Below are experts of layer 6 (counted from 0) of a mixture-of-experts language model. Rows are named router (the router's row for the expert), gate (a neuron's input weights, with its number), up (a neuron's input weights, with its number), down (a neuron's output weights, with its number) and show model dimensions 0-191. Each number is 128 + 24 x the weight over its row's rms, rounded and kept within 0 to 255. Numbers have three digits each.
After each expert's rows: "comes before" lists some tokens at least twice as common just after its tokens as in all text; "mostly gets" lists some tokens that are sent to it at least half of the time. This comes from a sample of Wikipedia text that the model never trained on. Tokens count by the router's weight.

# expert 28
router:177133101144096108124170121131154126153117114139143160118118177126139164123181103170127150134134110137130169110151118116153185105155168135149127118107135166127103113124154116168134125173112161160106107113120113120120139122121093167098128139125110161132143153131144148116132127105132112128128115105111130090138143128135153174157138100098118127144136136098158107117161163126148157191062109144093128125103163118064144148136126135167141135106117164171097131143131177165089103155110138138117095109161139131158155124082171103127118129146121114166135138118089102141095130139111099132
gate2:119146147093122128093127096186131087120119134134128114138134131099097151133121121133158115145104146132102129121160136160117133103112142065109157093139134145105143110152097096135118155152144115116125159142122158136134140156121127139120089161194115151133156063115122156164133145117080132139112122111139160098150118140139138130110116117159138104165112168136122115079163105142168123107132109073111166166121169115125104157138115145091132120135140125134113183132150136097172123113109131122120086107174110125130164108112106172127118060166136153135111128137141098124117153169127078156
up2:087141156088136131120139162156129187135094127126103111146131117104080144157138127136109162109157092098125130116165137161096096134127113121127121108145087131160116113114109105133148135119084192126113140154111137145079112125119164119147132131117111131126102145151168131114143149119142100156107128128109122173117138112100098100141103141149105104136072157108128135113141159097143109161116131127150160102152226169101137132151140111124109126099128122117128171089114127158099119158074134129097086098108151153101104102081138128118123105120161157132161126110100133100149127104134137112
down2:082138150131149128108161160148146181089132094149117099144134082125159102132123138122157149142081151148121107154102130112099082147152141111113142114149168159096121129153116139133145085144124168100098138126083091130107174145120129147127121120113133150094133103130122141139107158130070155114097117125158153128119140168135123151109115152135099127187136108130121179133113117126093148115154131124107103155149157142117133153112141121161159108041148118119130104124123141103145125130123136102104136127116170128154137156109114046160156142159131158118146139187115118128105107135108121121
comes before: " of", " was", ".", " is", " to", ","
mostly gets: " film", " there", " song", " way", " game", " episode"

# expert 30
router:114158179117112108121106089154143114141087137156116135147092127155157130150097108140098129105131147170165096104135140109170148091116158112113117078114105137145148137141151146131145139105135144145132148146128151136125147095145152153114146134153134129099123106159095154128131151087145100155141160158168088134111168104153133099096106118116169109104132143115095168135127114128115110152162098133163123154101067127158135141133115143125159108170116095144143130158102093154164157095149124136143115133103142130105072096070092147129141118125159163112084125141156129071143121157154135107
gate4:134096148156112168153146120114144113126135112111178142151152093146109109103131167151135105165160107136138174144147117136114162148109148125136074123113076111124143180146124101127116099128137139140089169188084099118146151121136134120157118134088142084144119141119112118151137139098098136095155143102154108110160117103140177127128138148134117116135128088079119120136133145160094089139128131106091104098142089134118107125165125137163115126109143139187144124085105138159107094107117113125188106141128130139131074120133156129130113103084124141107118115104151114179093113134080117132
up4:134106136129105112114129125153126137111155151122138101092139086146094145108118128143099170137107112155143103141151149099096073132151162106123104103146131123147129103161119143139092137150104156107094131145132142137174114090099091062119157130169145161148144135111136103165093138144121162129119120103107167129136094119101159145166087106114138078127079106114140154119120124173117153155157143102157142144125123150164116092087164072109099109175107110116134131114118137109125163108124090127084127096105129115095114127116165112142123139189125106133108142152116146120107158133089122103
down4:100110122114146139175150134111146119122091131117128156118134098107099109130175122127171157132141089106099122086122118064136122120144099090164151133108111117103127178101131104156113170130143101129099136136103172087105141100088121132149117128123128108122076125120121121101124106130146162150135148100150118126117167131145137100130151164185106114153137135112183165123183125111162129119130102099105139130129127172183136123142083167074132080148150110161096147139086099132079126120136100165160113121135144128151114079151114123152117151112123136132108128090135133122135141141134125131
comes before: "\n", " ", " 0", " 1", " 2", " 3"
mostly gets: " 0;", " A;", " 2;", " —;", " 3;", " 1;"

# expert 29
router:137126124130110147125097106164133112106148146169118086139130148121152143114108126071143129117154101140093098125117072132140122156124111187120085108135130103125102096149149114145115105107173117155107098103160091143111127163176128098159154132132126150130126125145117099139152121082132111116124111125165134125145102126111126111088092142130139142118137133139104117118192103093149155133138128156123194107149158114135127104118082117132084103094103122171111102162117094103089099147149095105191105081110133128113130089159106143129124122152126081134135153133125110163099174126137131130
gate2:146146149103130128201096105168134121141154123100106098148112139145117109111125117153133136150096123106112162131187175101114149173135112139146139071204122126154149111156142123148147128107111135175183115129134119129165142137126099140194155176137111098138145120127104138147143116142144143076126144099132108111151105181157093098114135152121137109163132124164134132119100093104156150118167117141110142135088098109123111138099132087093121132127097091110164116161138156112121128112136127115135146139122108136117115120097156155115137136141155145093073151126141133144114154120154143154
up2:178136149131145111061114139072145110118123170105118149111112132113133138102127144096123141161129130115139067119119126135164147093103116127130117168105143148139085131128156139103087123157168174104079155090100113120137097092129150095141138111095114119161114139153146139126100133122156140195136141125153139155113149139097149146161141128129154120152134135058157120145139127113129118138127104130070151158166143148114125123160164188118149105118124144141137104106094118133178157141118151113102148191132121155106149126089124119136104135120107116117190133114127118112149121120126135129
down2:156137097076141152072076127094119097110111113114145106119160161098140052123114136138120121151084118118130133112157133124130112148091119116102128141122132150091119135154108132108103121113113161086114098106104111115138139120143108090139142139137105148111131146136127154123068109118123129115124149169166061098162107140133127171125128131125121131115124106128155135116125081085135085129130096087164099118107162111153111119115115080071094147092152150138116142129134093108140133163158119095135086174111113162109136109112122130161160134138149126145094110155120147145138102153168140151
comes before: " |", "6", "7", "5", "4", "8"
mostly gets: " 11", " 14", " 15", " 31", " 29", " 53"

# expert 35
router:159093088147144116138107114152163110149111113139161110074101135149143155149114114128097116145155169106128136156149115136134173125107138159152160145144125174143158167113163157121144133117107148111134099157121127102134140140160148121176137171135132123149147124097152153083171128139125074135123173122127116062157102135133099174110073113103132132111120094114152150129087140100106134126140147124129134105103122136134159109173116139164123104126108158151143104160145116102137149137128066159091166131139100111162127131162099106111107113162120127128121064145110160120101119122142110108
gate0:130149144106119137139145124112111116141097126157162155099063126102168152128177148114148104144171099144135119150141125111125121122140124103125124127117114137124158152070039089095114125110137111122130103158100101094100150100151150114130126157137129084151151115142116120106148105157088099102144123099154143122144135149128139117124126153141089141096102127142150141151112105124109135116157154150111135143168167127097141156105119143180120160131115095159126141118131163100117194139111120144137106180166120131163077163147139136112146141150063115145115090117124140125153147104142098134
up0:152112160141162155118127152101179097071185091131131104141125100103152134130106125121113174122180152118154138156146122081142093142100118088117127129126145117123140118103088155128126125106127154143126136139149134123123146118085124128086104131079116106097130114166111142147161136093093123099185100123108129136124124139144168134145118167137129135131116133146118160163143119057137134154182131126113135155130140151155140122101116115164131096140085145139131122087103143139137160148136123130100191128130151153112154135166119078152150145147078103101159152134106122108088106105128127150
down0:135190158157137152128157116153130116163126127140111158128124147097109139140102162092095124102159144136141142087168129133153203135080144145084130087093108131137102154121109138114125102119149139161112140097168093124127100113127145108119181110120118105134144123118133110081145123175161110066142131157113136133149155158150105126141103128173136138136162129134139143151144067131120110146163126112126157147138129127122156134105090132162085160143143128103128151124138119095124140171092087140128136116129110129102114139141080099178140111164100114145115142062129158138151133129135129141
comes before: " the", " to", " a", " by", " in", " on"
mostly gets: " took", " led", " make", " moved", " worked", "ising"

# expert 15
router:145117102111120138121150118126127078108150131147105099093143110128098123141120110129091086139184132137088118142121126130102151099104105111107112136139130133113116109139111156139118176137127137112119120096174174125131118161145138105133135080127124095109147105077167115156077138140148151132128115148151163093124143138103135134143137200145101116124112103153155127120188132149181140113108137156085125111082147128129159150091118161128159107157123166192159147127108102148153127120116135164139120138157135109112069149070119123104110110145126121119158102143084151112164133114142146147
gate0:126103100101134135137162147068118122146104087150120122149095129160114122082118151112109123119113103133083152139121143122176107098157146106141117113116149120142097124117125111146167143088172154128185153146164152107102103093102127125158094083100136124175114127148103130172133103145124123115148110075129117112094152102110141143134105135071082119141098116119164121123159183132107130110129180173126151106116098123166159108132140168103118096069129149148116150119121135167131119089143128111125119109124140112102125139131099165127148138118141128142136129108105127119154108094186127118
up0:144143159139115103169126157156135116094096141114131139134112129136112101118115111162178105127096134104118165141109132151139181101118141162172120122132136103116162131139125066145138102086100097161113161132148113115111086135131118071132149106122092145147085111142140120123112103129141137136107113117139091144149142124131133174175126104138120141102138158105106129104136156163116103109142149142154133095174153141139138119128167120093162122075160144124135121131099141125088087117157123126129145142115075154170128118092121131112184141098150171116089095087164105130178096128121113111
down0:090138132096092134124100119140155105112125091156139078142141153095128121155147135113123102125114112113108128114111214159081138129127141104137163092112112126163118128170174100096143097096111107129127109140114112128155110149130147114133145145173144107097158103101144105126144112144149133143097173110128163087110110116183141151109112125111109064117119164117105107165167105154111125101142115143099126094100077085109141150152132151116133123135118111135121108126087147152082126133135140160134163117144114144128120105128067114130124160138143099110148109128133123099167166165125137162
comes before: " of", " and", ".", " in", ",", " for"
mostly gets: " government", " Democratic", " Army", " President", " University", " Council"

# expert 26
router:070125182117119112096156121158095102130125130112104129146113107114131098129156081108119090128110141146128083134098131147147170132146161105108166121125104112138126145135112144137155120099086122072107164121148154163103151097169143153085136112176076133117141097119123140143160138119118095170129142119151093135118157134136133143141133094097154139099125149135113155167127144138095150116171102169177136133127113109139164123167109117160148139141114118162108112168097115152123133108129105151178102069119077130120115086088127138142152136116120170105098143141150135109141110139131126125
gate3:084150101111152140151151135129120133110100122121093135102152091148146124104129150112137120140121151160144146101137147075151156095152115140164174129141095127097118131142115085130118148168131160117127161151164105158165132133083121109109107178077169107105122115137143111127153136147161146182135181177178160101125163135128095120127109135169144127146125126115135125124107156077146176151139118086132119101132086153131106119136130138157089140112097120139097128124171125142135139132130163127113127097114154095112104095154122084121115162122129121147127124142111115086142103113076160098
up3:163114148114100125087145142114142115114140133143163112138144119103113103159125121148146147107125100123151085166132119140127120128178131143077102114117131146153138172102112150153130124102124150124143115084124138111117126139167116103125142095177074081108107092154122117077116166189103136102072164064081129144082141096193148080080133118073095122104125130109099110138132153161117132150113125126136144125127149111098121175131107097128133132116121133122111142128100121138147086130125092147133119129108091115148120140135119132134140110128127126148147150138183128131122148158150162109
down3:130119158136117089109144152108090124131142094127109179134120168114150102145139162078153158120146103144062125163136172144127151153118108100107151124097152126178117108150106136120119096155114100132125177091133141104151105134138130147104153138174137098126158156122102130145146142105114142184142115111117144100129142103091116117116142145130135106138145116162133122134139130179088109109133137129181127123120153096129158075133122134111085126124140083100121113186120085142134089103128099150156149108172107168103154099111124123095145097149131107155153168156128138161146135149121143103
comes before: " ", " 0", "\n", " 1", " 2", " 3"
mostly gets: " |", "|", " JPN", " @", " Philadelphia", " Johnny"

# expert 19
router:128086114137141116143123110114120142119135142161140174142090145108091116122123078103150147129096135121112133153123097171090089125140100181126129109117163112137102139118119141097111121113098165109128165095140083140149134107156142132138135134144112129088131159124165144144127160160137110163117121136093127077175114155128111119127094131109149144159135124119160116113132149140114117093165170146165131112114150110101209099126163144150105119123141154137142118132144170169126134163086082138157147101136111113189125145160101117124123096157137097122147115162086159166102129110136111095
gate0:166085135127139121115126132102132118111120116153172105107146088141122114104170125158177123116130131163095130130133152108139124140159133149113123101178177152131155120138111164131149146097103150152102142074121157163129129134163113094159143148156105113151154156137117141138115174067151106127133166144110105116160094114082150131120086095148117122187120124110147131131152111121132117214135159135160134185136143158089180138147131097113147092115149116120132095143160161139134127125152123135132135109140153165140180127154112123136109138112128146133170104093117147128117140148127127122
up0:166121128122145078134146164114146153096128118088126096165101092148156129121123177129129114156118090135100137128129146127124125136129162150103119113164197109120121125133078145155096132118083101095083117091132149171155103138135139079116121099102128146119144145114112094166075155116156089136144122120150101119178093138116143133118109116130111117155126114098132161128157172157127149176082128137154119169143152193123145117140133111114169082093119095120136124122093143145137150142120117130146117078116163132147147160145118120100121156117116107144160131127099142144152124149116098141
down0:107152102137130131084100122157128165136134108108146126122098133115133131141147130109163094080128117130061128164107151134116102112139131130138145053148104161097139172132111125130165152112130118108115167089150161140151131169129165142117130127117137121151137097113168120111100135118179099230116113113112106119097109123128154108123163057144113146122132144106144138077092143128127133133147184126187121094143117107106151147118132125112113130120115097138145122130082131145105116121153123166123118136125138149125141148139102158084105148149121161104124121120096145103155102138110117125
comes before: " the", " a", " his", " her", " an", " their"
mostly gets: " against", " using", " joined", " by", " featuring", " includes"

# expert 22
router:117108114130136099165153114090162114101117151152133142145131144115121135100117166086149133120127155126102114158110108122130085122151096107078106138146142107178144151114119156096118161146089139124138165123137139110124117094122110126102173154112120121157082107151126129137136087141169132132110088140068167135133135156159128095110129134144147154135124086139109146165118113140129142111182093118112122104148122146166133139095087147070122087108123119105151138166141122167162129154122110161142101140163095079112101098174089131113108127125124158185096146117108133088126122121145158126
gate0:150118126115179132161160163121115130158154143118133111101125130146113097101124168125118092113124113141151143132138143166150105132116076123130148139191151104104128142185125133136092139122155130099142115116131126111135132145117169128102086124106148050063172090115123100132143132139152140092134098115148155131102114182150095151098109151151104116127082124142150142106105091147137115147121157126087105119118089121137153142114189143148168124169135153148140121137157139146141115159118099108132137126155098146152141138109155116092110100144124120146089177113167134131135102152146128093
up0:134130171088151112123182103098090099106119114141128092115133106090153159114161124119116091145157100097078113137154137154150132097155118145104112109135133136128129120107115120088124178128110111163121105117116151104126148166127093170162104155169145171123086135161131143092148133150068136185121180159141119144150174081155156154134108149112139147135126165100131123177154127089120125103100120127137077098123155156115152142127143138115126146126103125139160126190134132136143156087139118126123170120104125161134100117105114149139124128144101132139131114130148151114158142132099119102
down0:124135150156147144159115137109100095126133129154133104139140108145087130106144079120148139130157139148138138145125149134158102163167121150085120147158135094156126072139156139076156134128110123122152145134140140123106135138122086153135156167117104120170115081152104129134121110119143114135163131135132137121104160093198127112116124140165131145136192101135114142211128126136126118133133096129144123133174111106161117142112129153136153086110088115126128148164125089139163087113135148159139093144135105100166080150171144142153143135137125143131087143094090134164105087114165149121
comes before: " the", " a", " New", " York", " States", " South"
mostly gets: " South", " north", " south", " Country:", " near", " east"

# expert 32
router:146100151125168154132140099134142159132094122125119185139141112111094132159157180169122097125152087148140099137128126163133152105149106125160112120103123151111163105186126116143099163115118148169143150136118139103129107114155124150128134151093152092117124128161116148146169145138126129136101112150137099171163105109148151138121132110120122166155156093163136142133104135119156101130136157078168124132121117128084119170115098122077104096161128081121105156116125089146088139137115124140112125150111163146146090114135158079122090137142062157112138107160118137126179138129126145104
gate3:126124145119117105129115138118128122130124126130162128163122177101182149131178120134135079090161118142086152088129120110150176127095142128136132130126123146104168125088104130114134142066150153119147128117150157137148126105113177159148118117137126122146138115118071141105133176161138083115112146076140125138135083145124157089138132158161131084105150077110120082157133099163138138125127138161129104134079133149139114149133145155130101133122128151123126124113180120161100096133125127143085145118097106160123134111134090127113088119174119163114172125102126142113126117096099141073
up3:091161174142088120120108077128110221133137119081136116091105101127176111126128141155122138144103142135143122110150139104162131194145092152112113101103102108169119072124162156146150115122131148138091084085119104121081128143126108101144134115143111110107146116140123118144128135137116143147125104139138089128171128105177101149144161120117092145132139151124141134106178124108136103155147126070132093148151122152141096092104146135162131090097103085140124143136109145117115126126112089110139117103158134102151140128113136118140124135077125109090113131126120104124121166130154130106
down3:125157135123126130126153135144104114109149089129163155079120143149130154108160137096122154128162130137109170094164152136120108111147110129087165080102125134119112135117123153147143162113135146148147142131101109131150135144170159139105183134110137126130139168102151094133150120154131135189154146129124123129159112155150111195103149127117093149104158145086158141110097131095114138162122083082142144176129122096136150084137142095131112085123098145096143130153091177137141132107083096180125093136144132123130152114128183123155142126158150126104128114125068124144115107130144110125
comes before: "\n", "-", " The", " List", " See", " P"
mostly gets: "==", "===", " ==", " ===", "====", " by:"

# expert 21
router:150114153131156145118160162129109103108148104132096175129140108156134148128150143139116156125159054186132156146132127138112143112090158129125125102117131087110137125126159134101134110161171128129141142135128102109128144139150129106133169126113118111111145134182095086163145161171128090147142159140106100168127143107172108129173146118161127146180143139148137106129107089128141124133158122150155092108158189080157151130083138138056141136102113156101154112135143161136100119150132138126128150142147110112147114144084152115157166116125087156096142139130104132158139133126115123108
gate0:114143081139084112128098133126152114118108120133114132128125125138098101126138119126122136108156095192107110156064117118114128107130128063101129106123135083121100154163133137132110146146133134145107131112117143092143106100132109119149163100118096091138153134099104110157147140123117150085149126113120124134136132111162124111134099144159153135088120148106075112094149153142108150146129164150168144122132132102089153127115060147154123116109160119135133120148154166091085113097188105131142122113117135153133110126163134124103125118115149080078160097128064138138165110067130122140
up0:128127144186153105159112156138144151123143143113087174154157108137133150097118161131132103119101118136136097148181129142128160147146131165129157144156104144132163102137142128121133080129137162170173110129151147141095147145142152144103098181136171161078134162117140122074117142146132107123127128121133147147119129109125137131106149108149151096149114107113152145157113114155136099100136090110096083113148117128155124116177135119133129111105109177109157151145150090127119161105119154126111124134127125111153149110130147105168127102126127082105099138082119107105122219154090151147
down0:083153129103144134110155092169136124127141124108124111144113130111152120123111134118132130102139120160126143109093109123175114136140133142113116150106120122115118139126097104136084110111132113102123106127083155161176086137167127147128081133106117133145163105140128116095111137094123135054117167135139190110166161168140162076088140135142116111119093131116132168149112146134110186106122132149134098123103130162134089105120137108138117137088106142134145092142112125107049130139122101095169139099131148134132095134145101144140106062179126108106111133167137119115098109132115160127
comes before: "\n", " The", " He", " In", " It", " This"
mostly gets: "s.", "es.", ".", ").", "y.", "ed."

# expert 25
router:138168126145171120139131142125125136150109155159164104123105134119142121116112154076121117125144112098045158135139134118121106124168158143089120141092152124137117161147141096094125117156134090097086128115118109115117160112124087137138146166143123165124162086127156111162108134074126110134157108173120079076125100138132132151158106124117110154128113132106135159149129098131168127141104110149132150128142088116138077153119148103105140122149148142161156159154122117084125091125116132064137118079123145135104130129105147144083133118164106086165093161136140146121147107132093113116
gate3:144109123145130125125127134096102117104081125101126193076129089158103117105127119134096104106175120145087098137163124138143135081121107129112109150112120137156149133106155082096117093107112163153086141160098171098121113141131097124115136148159151155124119149140129100140146172122124106137138087114111081113114094107148141129138086121162089090125114104171125094135100097140177100114148142118119100136143115132115108107153137146162096104139153081113166114139146161133122105128139112132168114160100139132173110094073115114113136113119148150100146135160160154119138145138173127154
up3:099132122131150076176092150132102094156140105146106122116123135099148120173092125120117140143098110124135162120107121102131087161132133107087118107128151133137155111167094167138172126132159112125108116106096142128152096136131140096115099092145151124093150121128131119120129093120162123080133140130139121143115119122122102110152126133094157109155143172053171138140113141135159148151158098103151112127114146086153133139108186138117159136158104116161092125126112126170159143126105139107094175090103132102090080129160154112141102135120155095109108121130145083090136156109129163102
down3:074141153163174073102086160126120100143155177157127143140117088123149136121156108141152090135106180138153150126162129128151115118110109133120121086122136172070143141127113176128132078111142127147100103124115166162117126148105116119103130124111121152109090113108069171138126120089189105145134119133163129110131117132177129091120107071120119127123140151130137092177133115141131122158122113105116108147143084119133131070164102128131148143147131126130124125157135118141152144103082142108134108128151164153100146112106129155138135149132124119146177124125101104155154118136160131144
comes before: " of", " in", " a", " to", " on", " years"
mostly gets: " been", " was", " one", " five", " four", " six"

# expert 16
router:135119095158084105099120120125091126152111171164126115113159099107111154168157105149126149144130155124145153122096148119085104088149103132123109137123125146101133148130166093142170125083090149136117168080115112077130129112112136113111115130180124115095105128149167137147082132161106064176122099168103112115109098162144138148105128127155132139156126152121144065138140126143122116109157115164180181150124116139136108115115095121149116171129120148101154148113105174160092131108111121114135135127154109153147129127125103121140159142116125097144115159080112115139096142119111136107
gate0:164156122186169122189176112125149130113141136145097121141157122159131101151162133110115087082116125113131124099133133120155118074101104123141119124108171107153119126131149159178152146122114122145127079133078107160098106145086142147100200104139155114124108133107151084101119156152124135108126123135170115125098164133117156130161181116128131142166119162089054128128123115130112149112121128141144142141169130130139121141123132123120096098111146133138117091153154102137121167095158123111126123134107163119158151119105121133111101113168112139130123155132171120099132150105108166117
up0:099113111121140123145151100114164133095153089155093092146163146159145174151125120147103108108122153118100103107138128115150074123122120116101112118146165127176153157114141180157142151140124170114101153118104146173094122182100149126132160126143165147130111106137160104160091156088113108101095117097150106130141148107178113104111134132133109169170108116120082125116118147125183113131138132111127142116106156148129148103111161124113148113129122121094114161130107129157142200128144132119089115131149151150128156143106144134108140144137161108120128154166107119155126160127131059154
down0:096099115124078109140125147101188113130160108119094128116121158149125163134155069132106102135159147131094161114095144166125133085091119141165124107151181119135143147102113149138123161108168147149118093134128104154161112129183115126117124092133144153109104151128118148127158148134146130076083127099175167166108140145143123147111171154102131118122156159151142129128119165138118113130125121157119139122120176093098114077111113125163140124123139147130163128104127161108121137168126110135144148142129126128158149096130109063156110141139140114090150128141132120141125090088180124163
comes before: " the", " be", " a", " he", " his", " it"
mostly gets: " while", " until", " which", " where", " would", " but"

# expert 20
router:107127126147159157123142102156160133133136121119107139129092144127132166140159142140097138139130115121140142136162126150103174120133160151140139118121128123122130155174133160188111121146172124160129086126112114063109126123136121149087142116048124126150126157114138147116143178174121137127128105127133121079160137146145144162144129146190118080105144174092144090120139120117129132158116099163138102145131129135116083144149097143132123140088125183153083115150139091114090138153145117126088105125164134179148135137086155130149113145176135104132148127105121120109166106103134107117
gate0:079120132117167112106092092114149109121160107131143159141107118123130112132093131116099101117144113155128155121115128153120146140099135139120111124177164126207115108126108101116117179115159147124136144124154098131129120122127088138111097108119112124135144110131102121114100145102113131194099135118106125117102153178124120120142145103177120131093174116148153140161163085181136136135107131140133157091177169113161156127103133130148162131136083190127121093103101144147121083118133126099121150159100138168137111121136127147142126106134147130179106104106140169149164158121141163105
up0:127160129162124133139137129120108113112088156125131101124152137136105096151165144107157116134192114104124098125131110141125085129145103128146120121072134140133117151128153145077157165136142097165125144159096171129123142118099153138148190096151151081110135125147126176179131120105102122087088123105159130130115115100131093147135161166074099119110127138114129133125097134054106149119128183122136143140137094133109148114132132150150094162137111077152131118152149148107122142163089139145133105103127143127137177100087135158102126145153147105092128124133125111135099122113081116140
down0:141140088111086106134123132137150159148116136131123140119130137118132103150118159106168090091155095090073113133156095190117142108117158137102090147089104115105147107139148114106152112172143114116137144125120125102106112152103092157132096067154121139146114102107122133141090129145143129145169135157151109179088149119134093115135142145134147132114118135117099111188132143139093114170124128097099146140159166133137114163075122128157138116137136169115100129216161133103157112168093131157129141117110151126090102123119138138098128143089135111136166118110123122127105142127125149158
comes before: " of", "\n", " by", " in", " and", "=="
mostly gets: " music", " album", " song", " art", "\"", " film"

# expert 31
router:111161122129150099101121141110112128169164128199122137090165159149130135150167113150119105086130110087115134112127143160089150129135121150116094159133126119140081145179177100125162121116117145109148157107148106133123160117094130121141142122150108095109110112129147112131107121132106130164156111161064119102120122126153130135134059116156148135144125145152126121148150132146102144107149115114141163137147172147096144115126142118134131140096143161090160081158103141145130121147119106128141132111159161090088116160171167088124179127177104093147151148092141113111126118107131160150
gate0:122095114140138168106113154156127111115133134117098116140141106140114122077170171118099077145138092116114149120157110105083138127123119121124146109108152110138115133183166128164157137105126146097097117128141113147153123068081135140133136141127141125133102098115144086148097162107126113109107155111070141110171125143173119157164059113117164108138130112111112112148123117125131103123110141148153166164094132109149158164138119139137120146113099130164134134149169158134119132185177083147098086139128133146104121110111096145150107122105102134141143073147152157117120108130164138149
up0:139161101117103096168147117132174104142123131139125112119167182126114132143062095141124171130125138134165116145109134163135103141110091136138130147109131123131098138080101139089099134136104131160134148126082156119115113175163144109118095107123088144092129171186110164136148127123115127116121128127153089140119198099124120105131168151111090139127105119115138139113133146122146143124146131097116102121138113150104134116104139106109116140148156089121106135138120100144139113131065202131164155082119104101127157136164135146128111116162128132096132179108101115127116165125107083118
down0:137137153156139137111116141125139121114193151060096106077136132150084138143132094133122142100112138119140150126127177141144101117159092089120097115152173135136120116152100125123152176148143133136140163109134160093136050148112139139100153125135151106105118138136140124117117160153101142132114094133097082111126146126100128131134125126136126160140087137186144182138110086133110114100109165107094136153143104120123151129157138109087114101134096133102114120155114149117177108117165096156129133139086141128150151119158158139144119136175086124112112085168111093140160142136133119121
comes before: " the", " and", " he", " which", " but", " 199"
mostly gets: " (born", " until", " season,", "During", " year,", " 2021,"

# expert 5
router:124126178159175119102185173136125154136167136117151133117109135096143137139177126126172122124156088133152106116146146150081136114123104164151103114120145112123130111140093129137121119151140105132129143155147139129124138098157146131099155136095142078167147099111115152185075139122115113085143128147139141073131081160142110098161146113147126114100129153089175156145128142081151151126175116155078123137128141105122140146139112153144111135130116130181089165115121096113130125121130100164152111122118109128108099094138128125120103094127113117161093123098111136113095147155183119106
gate3:106095163153122124139144136145118153137183157129133138161106120121125136151125136152150136096151113202103132119143132143157159104140122131163118123105123156124163162150157112137109135134097192139125190142130112148149127091119110143115134152108110117124135138086116162137148148130124128119113142135144109150157127123146130118126116134149117080137090054106142141095172087089140175150146155138110129090104123134094168176107169140098149111143126145109135140112142127123095127098156126146092140135163179124129117149100122113084128118104172134138154153125103136099178094100128145075
up3:120119159148113116136170168150104191181196150108127155134157106114155122150118126147103115128160109189149146098141149136132144111114125145130106146120116173097132106126140090113085129153121144129130126158121123120139166101119100151086138145133139120121152157096149164111141110131131118138108186139174141114120110114142143156146125123181137083131102061085119116093142082095124150123148142163091140098115109125127126137140135120136121139131127172135122150113135148144065128129106155124109122104146132121142137149084105095120124137126170112123142135144135155081140071098131147091
down3:115128136194082145084109128106119120099162111105122136144130127111150108146109138107131149110109127117142122131089178110097157127122114105101114112101118098131078097168129140132116154165121102134149098121136122132091102089102115114139109090123139117115104138159099066111121081135143139167170118118113125108122129094136120142164130156139102110129123140147084104126102169116068107116121165177125111125132153153148160110101131103087135090096150133134118112125162086065152146152096124182116171117126102115113177137143128145130149118125172106147162152123133146119160136139104139137
comes before: " |", ")", " hold", " votes", "(s)", "%"
mostly gets: " FW", " ", " Votes", " Result", " MF", " Won"

# expert 27
router:144145160164102119103126081129126133129087141125144180145127108101139151148152106157130125136115143091138179188140121163121100140128126121134140093155068090143114175127104146115139087136147110171152105101133120130141136102136133112151154158091121133105137147080122141101153179112120137081142109146143147151134096150113093162142084148130129108138139136164119119145113089098118114102084133164080131147173155132116129104093162148151136164167111099092157146115124114161128147121101136156078166134150142118112117114165140146132139105127128135096137156106086112129161148127160125119
gate3:132114154115115123130077093144136069121131128135160103095114135116119137140141135140092143116141122119128142151116127141114135127123168139101111142125110115154118155138098133113108161132116134152152164104134107112169125158138117072123106118184101115132138133188106126134125186152139125122127169119127117087123102123181140107140158135126142157129109082133162122119148122120094100129084123142113124154110141123073143134174155103130142197104133147122115159135061123150127177136111101136081120141113150138108125113148149143160148136161114124075157113158121124182158131172145160176
up3:129134138133111127140140164110081150130126130129103141137103127151146144092126089117153122121093130149133116108142116138120134144135120106170131149103159120119115103119150096156131118098145119102112125079129154176140153161141098158144133115108177138142094102095153144139126108155178142122134140153170116168095131181069075132121140113087144120154164178150105134149159111156136146106122126147132158121152149144151130126122074134127089058138108110115142134095158133083101110122176108133168119085167126149146124123113061098101147113118134142141133146107098111146148127131106093110
down3:137091134133107093145121122155138132149159122127165175133132134164146153116115109120149139128137105121109155081102103166155167131162145136128109172151135174113114132130179155130104157091112139136147153159103098140145132127170115157128125130130142104102064145153119119147103097140146151115155167128118130150136108128129140104074100132146132115133156097126190088124105142127116150131171119156149121115120097082106114136111143142108121160114118106081156150117093106110043164130180158128153159147119188130124153132093166124135130103142123116134163146161121122143132134144120138116
comes before: "-", "|", "\n", "The", "In", "==="
mostly gets: "\n", "\n\n", "\n   ", "\n     ", " ​", " anti-"